config.yaml
router_z_loss: 0.001
optimizer: "soap_variant"
lr: 0.0105
Below are experts of layer 6 (counted from 0) of a mixture-of-experts language model. Rows are named router (the router's row for the expert), down (a neuron's output weights, with its number) and show model dimensions 0-255. Each number is 128 + 32 x the weight over its row's rms, rounded and kept within 0 to 255. Numbers have three digits each.
After each expert's rows: a language model's description of what the expert responds to. This comes from a sample of Wikipedia text that the model never trained on.

# expert 9
router:088054076142144116148131182147106121145095122106100108157096095067131107099176131177129118140125115119119167143139113158103158120151095163107130133134199089088092127145131173122093082163105106122167149113166147112153111132129165135117149111128104088162155126128082153062141130193101085137123062137158080143130142178127148201159168141087075158133163110087127174132113163127130079153162174109140160098104128126107140131149111169166105092134081128104114190104062198099131094159112098078117150158170068131084161162152127136134139109123228121176167065132112134133086128194172145128156119133118135068142097114154119125122107160176047112107125110100199143052124136162100211132126130137095060141126184082099080105158128128176098155135089181122096138119140151132096182109122093
down3:220122113077132105130108164179126035182138136137113078140146165083148098182077130178166143116089133095128142102122087136196084095099127113138139167115170113118091155147161120172152134161137125156092061154166097103151133135087094149150130118116153140121102123131086152094155123101143131132085196143130155121087090174162119135166107070162155090147165121150118224096088108087092177069116077159119155148155148123131130081104113150124176179062105125160154136156107066139089167146105128122129078099134118170086140146134162101079152142124127134108145163098161184145143078156115106083079103078114200129079152141131162095094119128165133063090059102107109128152173125152125171101083164109109135143126132125205115084091106131128149138136079040098140140125144175137137112141153151
down4:130103106084183131107095141110144157108129120144102101174119139115103112167115124145115111122158164146087179090112141128168097094096132113121159135152145153100161106098144139118119177187106097087116124082133078113085192157103159158144104159159088156105127101074086120107070104136137115101132130101137129126154136077143110139101142173149135142140064142153132152084115133135171064161131096191129158108100117162109063088151132165138155178099180099182087124159125142139132158144065168124101085104113062103168116137137151179109084083129150108100131174179089140087140161171125156141122113132132112061075140111147206077132162107119136153067084115112172127098067098095135131149089159128157154139115071083069147206101082132183127052086144137144106159094102073134069160207159043
down5:076089168134091150085108154128152111097084140095114139044147127065171132134111143107128084148126137092083124147141173194154107168111163112159106110091184109071084117144185155104160140154073144188127153150164124117101097154133073164129141160184141168118073166159144175185169153079116129106152115094044101101123094197077206120142083139170126171123143128116163113165154144087111108162114104151127119116175152101134110055178158079126133120155150130071210115080149186067120135134098095147136067101162134164186123088134128133104140113178147157113136116109123066081098168155145121130180120124115082140136193113183174105082082098169116171085147145138156122124139123121145149166102133148102096122195137123153077139119123122159107139136145114096124100100141136175108137095141161
down6:106139178107107077180129119141077102143115084112120130161098131158180117129125058202114140184177092141201072147137124125171125150091119130079106127086124067072111099130176129138158155173090155086138118131117077134139115137124117116126086104134120155133079083061093090148060129140146144087148137143121106106116141165157132132118164113142182159090100072116095091102118077145098152124170113140186119096138180164094078122084112121197068127099137136175123132170156111104122179129135143112141136117120146125075141090094095046134146140195150154146114121158114118174119096133095160169163124145155166048053141121150148143107083103155163127104186146041058126148082166131144151150116125113122099125163069168112108125137146180111139129194102165116135169156175173156095099180132128
down7:152146159135103147125110112152125087127068185143141160140139177151088114156087131130122040107223167104152098134141157109130122158164098142096125113187170110127134146132081113089029184071167103172063177142132193156055114108154112126148145140096168172094106117136163134112087132171114187160130106158129156107094123116153147113152096109162121094082107119105128097132115112121158215125107117137123153124140038126134162117103084085120190156124153140149191097150029118133147092109154107123090111094160121122128135126128131131117134099057216088098155071157127153166140179130103140143183091159133141089153094095182130096166112099077146157141122121178106079109114146113125087151090131085112088150153162129152158091165071150118129164145095110169086116126119141082140143152111132
Description: Pipe separators after numbers in stats tables, plus semicolons, opening brackets and age or aged in birth dates.

# expert 59
router:139118114137104163142099102069112108137132101086134132126157118087160146183118088168111127110094103178129137071158134170114105087143118104120101103102147142097114073111107116106167094141100187099101065118124123089126104145115154112157149058127085147091158082104076142125113175176122055144134120100127114187117140142163096136113111122148141132134092064078163197144109154099119121080193148127136137099103143074147127172080057167115144105131084096122089101116103160110116133131130137131153123096192112131071198123148096140111151090115153113140139148168085085105089106160185116127077197148125146124178092110090145136058151136146112150113114059075141099100113133167145168143105187083112105164104209085075062092105121156108043176153056121089139195148147092088104139133119135
down3:166152130067178112098159149152148110087091133113140121099126156151161163095165139135127104142091208141140112103146092162174136107095166096124150112123152149119155070111142137117108166163176211098147121087162167120112098169136162122094115148189077108127150121128134086125147106082157068109158140073145133140063192125080144130121186101116148091123063177122164088121108115118113113160105049135123064113123113145118093088133090112107072045146156087132086164068101121154130187140155118143195117132145122163075112094140210151142111133115133171132076110107134132169147103170118162156160120112139117172146130094169147107141090109113142121109114176147138153119171235147161191137195155116101101128147119146142144146148099138120091126106079111130084052191120160192152127177100122
down4:110127114109143111121174074078120135168113165138122131141121155162085120140142132136078121179150190129172128037166214083155168133118149040115142155100108137105095154134143120167114150176200154126110149147118074177160110094151143117118156149138179138108068058032102123135099179123120152112088132130124114113113153145139139123119128087092152126130124133123102092108165142069139200122140126095172092142121163121144115145141175145116160055120168083130110090085147110071135125142188172146156120095067113080108141117120079159090188179100106120144178102162146110147132163134148194174157140099060069138147142183129122149140110178084169105098104098060105143089138111173125163162113093115145163095153122132103088129117108091165100149157171177073121121162102149097152128145060132
down5:128112203210160083145129155161103139160120086149127167082119097179152152121173167127140086136114144106044134114062148133197064077169110157139112106124152151159106103127094054117113116106133107102133097182159133154159210122081138111124116121142152084071113121154135122105078230134119111153075141112120081161122145129127179158104109100063092114142134149139095156113074156111086121072099133189198174100086150111114155116173097136123130151127086100167151159125100108124154140125128078147104085105143154123087142142139083079120161099110123065188106183129162123107119175153153122129172157099112152144160135151163116114144132126088124123144057102159068099119176077136127129206089112167086124090138082184111134119169141171128127118109112078079099094137130112103163104141094120
down6:128201149161108166124125131133186099107157165129156207124121108161175125165173064096054127127086173141129100130111118158102071121123139104164125118100106192117124191147139088163098115130097120157122112081161181113127095130183162161176149124150095135150108135156125159153156121114158141204069086100099126098111198118121100127152156110140126109132132101160103110172156087089144088168136131105136128065086097078173099088142134096134170100132150127193141175130158103154117103175151116125109144109128131147090105098121165109072137117025120144133193045105120114152146162092141133104173138135122139120152133155092074094142150101153114086183165118170061104127107083104127130105079115085216166095116120131103130166126163114183131189046133108089141153095144114118112076094157107
down7:121060110124076123088119183104159122125085160176156160097101127165099124128130092138125091127139165112120124148111105113120071114092147076128116098153108075112103147085176185145116228159115150162156110178113153169130139097091109127110128104175107125144164086129117160213148163175195125158109136121138137076125138076067082146045162112108125133148137096085113132162073113070168138145114134097129161112146148126167146159111158156205107126153172099054163172150166098156153127124155152147107133126140114100085106142100082127130210143104111110121105188146097130134137150177146154172145127035118124128150159084183112143119146167111144145116085092166103078131144146109136140144106145132087104127093145131084136167050200150119177106086160111106104075087127122155084185158106075
Description: Pipe separators, especially row-starting ones, and header words in tables such as election results, league tables and climate data: Party, Turnout, Majority, Mean.

# expert 31
router:116109087107150128176075136170184189160119159118118136125103127147117144210141119121149110152096119064172196123123147153128086078162075104116143148115157121095111122130117165073127102158113117056164149158082104088120109081044163135156055097141083096129170158103096125129126152169085081126150107081163110146131134099144091183083135127093132108162066110078129157143126129053165089115152165100200178071129161129127135157146152121121105094147101108116111141142087155119127133122101171134115151104143052098085130128176128085097158076208138133122149119118069117133139075130096131157107162158097117098149114089145148116080087151179094112076123152093179043108133118112118151112154183105169109139100111143120070115143109127127121161184120165081134219132144136110080146108109170
down0:130104159130161130119089138136124204136149135160078138143127140063134155178138067089145096147075129129138125149130118100112173120127200118143141184101118150136134136080133142160150157110107095100152182176117060189188106141113108166117083121105108090171141128074127143188097157113145059152054144099200117082130114110094090112171186078183182177097101170118104186180103146167119131181083107110107171178119149167087157110091175115117040120075138103117091109126111165111172147134080138102110142130141177117152122147140137135107122132076148167130137153123179158157142084116153176176093122079153159112126138103096116128144143099130158171155102099104124142124068127086123122056131092069102154093091078141137152115164073111179166197134148122151152101143103112172125125177115103
down1:082159104164129165079111106186160177110150153128173128174158139089161105119116110187154129182136166079160172176182170124128124087135137099043106145140131098131121076166092099150052082178112102102145068131107125115104187116199140076103130140090107175114118111181162052182199162170127148146133145097098169063080167145100152142147122147151153103095124109139133114135095157159139122169082151115135116161096155137107179143156167077122089154093121170091183059130130118081113117122137116106146156054135089107134163060169147126106152135103089143114148182127131116105080093124103092178066121074155122085165108126122107137137128105143140109152151138165105116115055173129175105111085096121156110158151111145128173127099122135096114204157146157122148204138135108118147150129156111
down2:167145130115157125087158139183142163098118087109144149111137129120118144149105138128083156119139076122177142094255137181098098150119135181114133109043105140101129194154081163110122141158121112124096117114044140099119136104076070108117122129069113122149086117159100116102106159094122147149099194106150130149132076128157188126169149095084116119122115158074129142119099092151087162123172129158136148128138122138183131080143096139115140088112171105115121102169190095119148138106111169174083146079158095172099076116134148123160193136139104124120105092098160126147101115096096120125141048150123130131140093109097131103111141097169133094122132137100134083105088137197203123117109172200114125162061203142114104174157129115135179089176179155101159070096161133106195073160093110
down3:124099141116151122138109171078118129119175081117102159097120139138100082160182117080105105091152175098139082110107140129174072155127125131140152145116145153206119099131079144175163104092145079104124112154187139088121154145124171095128113106222141100151095203166124159122136107157128136157116114124123161152219117121108107138131131185066146161120194123163105118113193173099135117141117099124156090182080119136113160115108139106169096141123022066108119114150131111105154146144127124135102136069154172171163110164129145114159111150137161131174097187085181126087097114107217125186105122115106090181111093128038126118126121133157091074108155132143052154130100130154143074134136147193134111149185123066074157161130117097136170143177113118059116118144160106103129140116125132
down4:164103137139135115129103143102082138151153093102074108112148067124111065141128103092112145125124108142154106078113088151092174126119161132077119111114117159129134113201172177150153132173147096180114124139163088091111157111141125140181116097096131094096155136119108167199128154076148202131073146127174120094169146086130091108160146152164149100180195137170151173137109117140152130104161061116120164182115093071138042102111171100095162136131110110113121164147137129199170082148149054127114190131133151087161102139061120147101146085113125095165131141051065079106186108161150157187134094146113142153093186142138164104131138132133171173164163165137138128150091068136202167094146109151165099103157157166090123137137157136117146116098119079094129189136080129108122058135119114
Description: Quantifiers, comparatives and adverbs before what they modify, such as also, most, more, both, all, some, well, usually, slightly.

# expert 53
router:113106156105181120171131147095100167172139142106122116169114080077112168148120143139139090131113125116117182043170105162141109128154107110086134140107160121166105111172069107106122095168119150128148088104148091097152136114041167072140161122101118116125139117049121173234127136140107057171143075181113105153153103179134185156116217122065110102130084071092155174122119149131153093102195144111139153071136151103123129105103118141102086106104097110102107127125112166094097125151069165102127146185215081093099106142143106132091151126143138129104140110108123076164097128128102154146118108125130130104170101123087173119104098138161108152100142109100189060130151141106105136152100177088135118148095161131143062130159133125170125202177103143113151157130147173083086190120158184
down0:151142163141192111104127156143118131172075131145141076143107119134059124107091136145105167129101149081132141131096175122145112098130151142136104179155145134147157136172109088125164173168134108193162112105176087149122017147118088161145090188109124098174118134147122141148167103129144054125125144123160116115098160206099130088120184176105119112145089109129127168144159131022112111114179091156141130120116124076141137177120152126118154106146096133132112206115123139137117151124164145051138123162151036182135166122140170185099105123159147088110112130169206104114072144153098062138164098172115104142104091127130124154140145137061116168158121140131116067146153130127147236143138170138130086167102115110216097089147136126142158110098128082106161100136169112124135131106121183
down1:087116069122121110144143099132112095174135186090139183124101125087151181098145092096126091163156113104119130102059121105155128115101135143138090163096108123135106133144127142156038152100119115138184100143136159169176187127112137143130116118117177142126118072172129034106126147080127075137097118219123142132162093176152083074145095136083106182150119111102092099066109068139147147139152048085093097163141192087167061177101131126110210158165145157100142159130141107146144102124168167143140205093166146172161129072132141093090102170118144078102179145158094130155112131119095109133198108069134150136161152133139136190184144139141135089090144134165155132097121123153172129140155059132112095145142180127146115160132157095144122157131149133140115114169129110172173164155079146
down2:167103114186168081181101067058102112136208116134118120127139095103171121095148108099141095124137120145100114147168160113176152147169126174146083144171116111150157148114168131171150067132046078167152135091110148155169119141101139191176170077114177109086119116118107137107140123113153135173218154152115150123119086206099140097140103114100134113127149186186084075108084105136092055173147134116086132109175163120117135107125173186142161137165068136132106149164141115137162158137147099086169134170107130173135151124138129148185178112066165109142084121056069207093104118109168123084121125112188142157172109124103146153153173096119119127070125134142090071104119126113112080122124165117150140115168099130136125095194105128166132169137140115106176078106146133132122073145120116
down3:098104145145157114114102132114095150116146153128166150101127162074111087164141160134129129097138139091182109172106115128139154109142166110115175146114120127071112159118132132125172105101089139112174213106129109077125196174051107196143097094171089143133084171173127112115139106152129176135180103123184148126109181138131076104104146107126081119149142101110094156121089147149118086200138115176130107128140168095153187169111111162111114189168100129140111108091147086075171151114176101143117137111114095156127100127186117087154134117187157189115132089079083119132114137108179076151061163075102129130149195114170140178150143154108119112128100095156106162115093112210162123230128148126063083179138088187141159151144137070133051120139112061138134135143122174127119105143145092
down4:075102159146153107102141130155125093137099110161071124097115088138142111191090109138147150148163133062139135169169097159200113110163151178159188109158116131190126147164063133185048094078135098133145080163128131189098151242103056128146080088144201177214108116159152163121116096050127157144148133113107117097154143104137121129097111096159132112174131047083047141164133075091129098151108162123115132184105089049118143119097148107142138131158153075144138146110121167093154141121142106132170136184092132134107124115107115134106090147140099133161122120148131142167166128157094108111156144160175126137138123103132164119115165138132141102130144120129145092226098085162138089146148097082129159101171109185142141141108136111133129141099147111111148162087164162063119158138141122
Description: The preposition or infinitive marker to, with, into, and modal or auxiliary verbs such as could, would, may, be, have, being.

# expert 37
router:105127077116096096151121129129085097177154092138130182202141085102095136143103150141113136072102104152165220126171158143111098120143113109117137080115121040103128101073126126127158110164092097108154151098091116105159157153106173088147103093120112135119200113126118101092158128183139103138147100184171097137143095147154148165100126107081165100141119102129160185138085141126132106140169151065164132132121170104141173170144077178111146070058103123110148146097084157112105103149093142115077127113181092121081148150178088146106163140156145119080137133143113108106127113152138175111078137153082163121157072123134155146089085138079045169120068127129136138059052122108098204107138128104151078146069148067143090101133092145131114155084109118087127140188114179061112155090117156
down0:129128157144111111185134117072143136119129184098137100130154126140164089119113142140110120154117136156141160081107098126158194191124178150155128134136131082129149117137110133158188142160118050094133136128119144162144153070015111102149138093174161138082120084148116178135150123100094100123059156154173141198090040137140153173132153107113137138128191110123136156069109080145152105141145120098071107139144132129155147143094132104143135182122089107172171149147102067149083138167145126097110126107102135180160150131170114136088087124139173115114068120123150081170070141126169147136087141127122086116110101164114093128072113123125131176099125058165173157060137137090199239161132131075082114117165111171148165187142095087148097081103155130149144114122089161143127085133166165
down1:129092126135059165172130136142107144124121155192103104170129128160164146149163105128111174167146175150091140109162133172151135082098107096128118178114150110152130115063147096149204143127131085115110142211089188112157132122174093094146165094088148193185104113174142155166125141171096097097156140177117129118134137147076149115120138169149100122160152136131083098087101112148086105184128148124116073067135105139135133166146170086184158147131134143095047128151083088083112132109124174166128114139129104176154122184095084181111110133103151070124135118081115121122157123093183152128114151067137117172119106095070102128139132065134056058112086083187136117125137157125132137109090147155083128090075105122097122125080120110119092186059141049111067114084092081111099107123107142
down2:171112126150131082139160159063151137072096193053152126125115135135113154105137093085123051139159079100113143137188136190153096139123110073168082103092132144117147141118154153121076132121079155094080143087149111107131091086113098154084147102114100127155129071176138189122111135155124126105151131151128166137094128108085095174100155063071073191178122087135126134128117065202128136131136132142165113129095126133136115129152130102169186160061113100084128071128116155146124127161078099153140151138160089089121165110071156131170122130119200094127122117112103156129106132132116113147125162077136135144184151147191099093144124084146134171177142051119136204134057128123095110176088175139128158150108113130118135132115154128115131124192104127142125137065149073116079106202143039
down3:125093136108068078109127090119111117145099075056113150154137145129105088112167158134170150153121161132081071159111159180194150128133118151139123118195057141064103108142172067160145146112091140105156101108143131102125134128148085083159157174172136149119190205169144104095154101111181109140088139120126132111113116115143128141125126129169178154086160163112148168095093197145153092147119130095139163088150193167078089137142082094127146135195076148117086119154133139113117143171181178167141055114135140131114086083135107185159143104096107142135123081162052129079098125097188037129082166112178183104115106177141112108160108121056087134153140165143108174107103154124083136100090154106118114132137126154086170177185117125110127138147134146138159143072103169078124128126107138
down4:107105159122162122145171105114123207162161137136147119148115192119100120160116113125136109154080155177098200203096136177089146129188129141130107124147148106121083157142120139099140078127113123132147120116117095149196125079133098093098133185116188111113104132082113134073179153121113132094133080136098163096161156066097158123116211109133127171159112152123096195116130115131182173104099107164096122161101112188142145168107126070159151198097143162149083164149142179122140129164130078175112165137129106128126145131132230114141165116127177132099089147140133081148115096132117146078108119137125084096116111079181098180145090126117142146090167170119138134176110156176135156129122071143123149151130144160086101100086155066179078105085145129113170047131097155119088092114027125
Description: Commas, often fused with closing brackets or quotes, separating items in lists, names, appositives and citations, such as "),", ",\"", "Vijayan,".

# expert 10
router:129099084121150130106119152123134105139101171107142146160131073135132146075114173139150081112066154162135197085145078146172123101140137078108114086104109118169065076150082150129104097143118112087155094155101074115169066130070149091129129049122079131135188098104085154126093128171132065146172102152140101136132188130143145150143119151075121078154051109091134165106137153023115133129137160085178146116129152109129126172094120136116171091068113128076072135073087157087082038133068120126054205125160150117073145124104115153087147078145143128107114117144112068167103128139119122136130095141144107083195095115105157094116146158157105104065098118115161065111118136126100151165102184130137120124104161106099090120160136138150099141147116148121143166145151175102127157127097113
down0:138136195135105107122082186123098121190136114087149167172099142090096148149134075150124100143112102125128117113145156114155185117145156156162120126123195186142123124125133176089193093179177148121168123171097143184123096092117088157132079113153145153119153164188093098104130172122099083167112138107121176183118098086147147161059113105132109166177155124110134154092128158182123189152135159071086096135150076120144193153161120124128125160069112075099218108123103153120152116129117119104123138134115161107109131162105137135190103208131131101146026178066097107139102142154120091097137103129109147141090123068171116130106154088131102105127145099198127100123106113172153108163119143141153147078107159117049123179096134130152152152189095059125138081099126150134134113201144114
down1:152194148112126137145108167107130088192192147152124141138168190139163113140147137135110092098096187146173127082108132113107137121099094169137191122094117152118104179138100144120123166128043094127171150169115111148063192158111181074171115126107118097103167156088156126159123166097153129102193083126174156131153155125166095125100137081066190088147136123129080168161098072150126155135122175142127141169162118125122168174136076153102098160130128138161088147111104177118086154105127185101178109080181087107142130127083137153072113152095121156154119080184164117117110074109118082111109145146108150139093125148134064095152168171103179180134142068151112125101137117185121174130118118208128115182080168096138163080120139161151124146107131160121077163092160180114081124107147187
down2:101121151185193042131135133148075227128073138135123120064100112152099145173147067097148134198133158126093167123089113069114153158132151168160119131149128125133132144133128118165136181149112133143099147137169114116140121124174114150136118144137130157109099105090101072139153038119129137071128147138171162098171095150079106085179056091115120145167193191121177122095137139114120128079129126110176114178127112113110127088161118140145135122166098139071123148169094152182144131113132098105083103077144087061117110126099147160106120237155135150122164143143115103113155140116146111117140102187100184056143145071136129147150132084126122074091109123133099165150151105115086098132169160105154160073127151105152119103083100101120131114097118210095125150118102194121138207157128164
down3:132112079098157145113114120125185120176158080118055128078107169062165159117122167127132114152103094129081092097196165132131199147150206156102083097127123172098176126066098113061123169174098118110103113166176151086123084178074073153180193130147147115134141137108118130202181111092162136126191124139137119181111110073078084131107105072115131130129137155123062096130149126152166052133152166112187176146097112077184141123152084094106147128143154146196171138119135090100141131102095138112155098121139095135079121186166119164089150142142115132130109087157146160154099110130110065170128152082116133113126127126102123131128068101174103136155137172157118101151129086168156121072106101103112113108160092129154102110097110108077071147153159149139115091084105114145095148115101073
down4:157080160093101102068123126113100116071134102106083126133134126111130148142135161145118124098147088106156146067100124134184136117142112140086138161162119145132109142113149156146106123095150119086112087141037124176131148101101129143159170134144150116126117171112128049114164108142141187191144097150198093125135098018188116127139113123169153145083126128147142139177110138122124158181141156123149147115172102148108129077147142117165113113158080186179121155115172109151188132193191086169114176130131090095118174100104120177152153171149142154108105104170124155070147133137161114160093148109174148171163114067120102121082152176134151134113153077156094085133155178056117121086139133059113090191181190124116138045117159182158147068095103164166102122128124139135151081148180147
Description: Locative and relational prepositions, mostly of, on and at, also over, between, under, around, across, as in on April 8 or at the events.

# expert 50
router:073107138114094120187121154122073173112160115142108136197112111108129140143128128150116130120109071109172180156136134165134145134122085101090106098105162093154103105126058104136120091146122100137156090108130106099102112141141170061206107137125144110101176140101111117065125164170078106113147068167157135138165185082162135169096081107112118113167086094093123171163111153093123076141174144083191131113136142080112180114103126181110135108065092107104157182141105143109123067114095124117138135129205033076126126156168094148148185131126151116085122075162086087089133127133102174148080120152098141086181122098129148163124021125134097133062139111084115143130068140105123174139182135096125057162113147099130115106144125118155130148112067137120111165148158117081099156118064157
down0:096125126124139143126113125108102097162138131117115150150162121119151068102086094139195122100141192083109127143071153161117144145142130088137112158106094153083143155110123150132084134195143104082119175139097117158138162132097165127164077091103162130067129133135118173155069164163119155166106149147103096149126107118093163183127117119139065084106111074181102159156124112114137074143123201083093123154086123079149146141145144130099128065119149169152081148176116137119114182092147141134166102145092159169080139132161108180079053129096078154119099155088119126143048101077092099085109121112204118167143149156090084100110179145171093132147123154119134092092094147126153116160189101086105075141081077025130126166139130107179123068171203155137115175129130065143132110160142136
down1:155157111113150114161150120152109140127121094153176182128132118162134185182075178116124135122112170128129112112140114131107095092091135132124150097071107130142115140170173173088105108102135143083041156127096154105110164132150111105128194087195151118190115118086175127104087124101093126098079176126098153138136145153147118095095133123172114080113118105117177146124151150130193140101106160180127155120099164133182178117146124128163220130113144102108157141123147146141066113064080133161080123188100131166125080074061113078162076130045129092126140125111132187073112076072091145142137142174141109149128087136079141191095162143152120123104117104146149058102132118108142068095117080093117100129143138092088059077129117165146143186066159162112134118144076127130080098140070152
down2:116070128160126133117100145120187137167135157130133113083097118116161104124168130123085146111082154090133177107138119141130157158140089088179099131083152172097128069123140109167123142101105047182144085108098121131094103128204160164092164143173147137141100163131154092091150136124105147205193184143132153168162109135109126188139026124146131127205103089116153132155104061128161102118126163127133131158102112138095119142105089103204150176105147122182108105105123117159079153122069127141154154234088125139120133143191119149187072115125102124158134104125113107132114087132174145116141117114178114162104106108138081138144112135149153157126178146139154109173161129145028188158149133160178101199167103156109160136154152107078166117095152100124171078148158145180113079155143130
down3:093100122109111101111169070118157137111116183116136159081104136132138085155091146171141123095118149125119130160115117159083241116115111084126200087060126165179128151103127113168111154124138141162135134119099138116106130147162028153128128161108113087153129105143060128128166089112154111134086110130155129149153140098160141150100160129118179138139126153158144122082171125087115105142108138103181130079157120149133111105106083112177119134118090141130130200152131110139217132149146066125147095098175189122115161106083096112113179113136138121145090117079169178147133097091123102101093167117116186102162113119065124140091132106146130131177169110120133107165228144082113135050162157061108157175100104138113144141128157122160053188097128097115018107174143145100156083168127117
down4:149160093112169197116109149175144120177153117073092110098143134179115100169074119139086092133138089106069084058145052171161067152066117102111163131142116150100126179154111106140150125091177124081131150127107153108145112157129123148125179153115111139145174105106106128059099092172165142051108107170150143136186132130112091145133121091175147125140146112182107105157093161077114102147137082113154152162108117122086158132079143104114132112146160115105181141101144136083081125102162142087128151132073161152135126058204116132182059180076070068090127176152087082121131128116136100156128163094087123143105105103168120109121155103130114112152156114143156155135112133140116131129149146158129115067112083091097089179081161132084163198181078117136096173147083067118114163155151188
Description: Commas ending an introductory phrase or clause before and, but or which, plus short mid-word pieces like i, it, at, il.

# expert 11
router:068086110133120135153160117140130097148079125114151181192082094122145132122083158159180163128135097100141176111111158125117093079168115075104149125143145153116119050132150116142143056128075160098193087087064102074127114114098138147146121136119113178135201137118116136155121137125077154178122089153179113158141059110152139164134121136126109071099120061110159184158100169095142105158142174098209126057159166111075210157113125169165134068091099116157139191109089134090091101092072156129109180128152145141078127162154133121083145127125151117073151107133104122170115104181133171127122125136149193126124097080161143105077111166091098125132124112087109124138043127122100145107128198103118094111116102102145105142162100091123113102180084119127109175100126158127108158067116155
down0:122127142094114162111173057112136132179094138170108136127164125134117114114095130099132177112164083106088133111125133074128129131211119172126151094141141139105187144167133134110131089151134185196124150126146083102121127143079097044185087134077140142163172087138110116139119126104139111134119119147091150119097112030165149079133110102118118148111229123184148120106152153143096172137048122139169166111076165152090108134153124142131138133136099064143101136201152103117053137163125151129158109090148139105133094134166157153107134077088139103190130128142136105161169168090126116106087157115181076139096116064147106159093095070165182142070105175124152135106121069095076137105187144110085137158090107150132148123049139116104098113116201137134173101124125109198132136162149142
down1:124138105135133161124167185084130168156150157133159094136100132141138136143163155139130150095078115117157065124082104166204120142100130094171145135135088150160169163188119148123102076087123175117111143081135136150084124117106148137113117132199145143059132128191100086143173148126164178130120128140096114109138045097120168143126170157114162128146102094111198139144150131137133115156184108122162142132181156082117113110163098073124176118160049124158124084151075181134098132156147093124162092157176187125137125084068154116082125124187085170179171111120133138081151104108107154090124169113168140175134164175146146190118157103108159162129172135105073152131062135068089115094110107088114107137104122148056058117130105109048117134120081097112147152145125080072173127194154136
down2:129105124128173149131149076176143184129127133124099136195109101113072103094116172136119146139108096119103086071162129117108127133112108130216086159118157143120127166152178092133156137067139081126194106131144168133072109122153096119156113153125147158080154109146149126104123093139119110154149072162140124055095118104173143132112125071083132134154141180050143135155131117132078132151196111122105159058174119105075166151110101146109165123131198116102127193118168114097074130079127187196128144084054059123113103162105165188101106153070187130078142110063117120160148149143148131146146096134178124150121110157122096099077129095149117170097128051129154154144205116112162109109118149115155133149187138098086145110160109066068134150102157084171087130146119119124136099137153173
down3:106132091100129144124122155099166149097086123157076109109146123076117169146077160113154131094120142150070127162065162129147151144089186149138105141142029081124056091129113164077137100169135155114152134092140115103079152147078088143160112126179104143174098132148108158104119135111115111148156143096139104067162102136103151107084108160098200142117181103075092113127161126119157143157118168152079161112117128140129060118145113122120125100095159134145166059129079130184099165111177080141104086150102119151185096067170095099179086183171110108098098124152132090142128130111110102139189079166152140094129151121162109185123153146091107151120155123102137071156078082073158159101098119159170126139164120112107110106191170119068123068181063176135127122160110179072059128098138127
down4:193165150161106088127158094148133129172146178157147156070092128086086123165181145093123162182114130166155149105108126089146101096153071146169130212131146166122117135131106124167160130122119102159097133113106108140099140090114153093152114131137108103123096093145143172146080122202121090106128138095163124192173111126092139113059159153155067178167106119103175121071161082133145100124154118137146185155124048158133161085098125140135158100114129135130125145104100105156101138115164139068141146092136125076185134126093164111164140157126114110091113121170100149087177138189083115126158174081135085148180101137108111139197134123157080090092123121124074136115203098102091127100096165153127156069173154177236159049093122129152184135163109171097110137156164137090163134153126159
Description: Names of countries, states and cities, such as United States, London, California, plus commas after them and words like County, University.

# expert 29
router:124102077102147115127156148119122113125117132105140133122132114120119134129101125154122066134137142132159138137107151165176067126150138117119101129082097133187081092145112187065152117118116106126151061113140074090146150110093137107131114094131096111132171162079106161169131162151127093142132113188186133156178112196135097170143110119069134139157081119078137187164150112128180128126140181113140130049122152125117197099062120167108125105142080101089124165131068187075093039139084134135068189162166159135109193125146116125098159063125167102068132129130107097085107141131114176106127165097086139109150113072114151118120179153124098122062094162091170022099136132111094132118096169070109108121085141146133067124124128095170100149167175162111153195156110129092116185133115132
down0:148138109119120158141101100103150048136110067138145133120133137156165108118172125147115146139074107148132123188144060116161190130110081166109126128093151111105198121082127156116083115134122135163052162122131170137103195206130141121100055077141163155157158113131080181151157146098136174099173142123063104125098142104125178132136140097163119140118135144149128139122148166139109154140103093102158122127106120143106088146030123178171078157163133130163049094136068144125158109103145153090147134130117130186132155117095087132073115150132123176112151052123155112087072147093122133134103120119149169131154111123151175115169133102132146065146143087074143099096126201160119056139134157180052160089175126130143198151196137127118188130116138168179078129099125115141173104135105086
down1:111086111103128095133108113097142126161100113092139160146159176153100164130128173158133151135100114104160095105154137139179173104094196120166159088197165111139089149193108090092017171152188146083145147107134133160160138179141138106102084146126112090143069075134134129155125124111141136136108163103109130125126094147101077124107118120099106135111149179080130159053103150119114098220161068138137103140093145106087121127147145118119150128152128131086071063085115184165118132126140095136123184190169155125142121149182144127063086073091131138132189122139060133116170135092142129117171137158110121110139190087130101066108144116203156130166131101141150112170096096178105117097168137101188099120109110173126135145072138137134191083115153110064148063103182154139153149173140161
down2:173110058121130090081137165181135068136131132080106118139051146112149089158134151121125145112172081074090144169159133168126115093090149088139116183112101147043086128147114106104162145131109120114138132090109100047086161107131067140074127121120150139149162159180200071165118151147141123111151073104189084161159107098119077122124127145081132114095127123122139255064118106136131147146097147119148135121117146127110134118139124121082147140149090134145169118094138123077116154066096126131170173131120129151101064125112132126081092133102157150116155122174139114156140148097077111187110166171173116154095108176107130176103163079190105150126099126120173137091126153153143154147126159137111164177137149101062125131148097132091170178068131127171093133111121109086131068106092200
down3:159130157175114153212095070064153137127122162083092165123091155144169164127136153094103132117122177101126119130138155136081133182114090142158074112133110138150110140178117135132090155070133166140144154148167062117176069148096062147103088168182165058153079191125147137088121157149201131146149121107184132080134061132117128190128117095120159157094193120094124123114106139130125106078151143126150127093094166141063105104151168146163164117141106094190117167117134130137195155105127124145140138102147094108101109102096208124113058160130085120111211170153198101114173072131113155123120147128121122116151133122206135154103083117087134142145135181138101148168101178094144136172136130112142145107151127132156154133098175184108077149066105173099140149147151119139173158090167125
down4:134097171120145098131128135118113157134199141156100119189201101134133117131153079098147185115135095146160164125067149180115120117076195087153076085128172072124210130158158173143110133108175115090041145144101093137132140101088112131157074105100065144095152104203157122124138158131121127122171151108162089127152123157066137162066137148131118131128119117118101128175104097091174130107142139125107122097121116090105119153144092122176067128150101061078097164139108112104099161104150158084083130102120167077128066159136168086070085158106156107169127136109142125071107140096117064168081101169175195145126177122100086094144163131151083186096106154131061185102122168133097131147134130072154160110141144094120151144136151141138143108142068150148119087081071126101159174130130115
Description: Possessive 's, the prepositions by, of and via, and determiners like the, his, its that introduce agents or owners.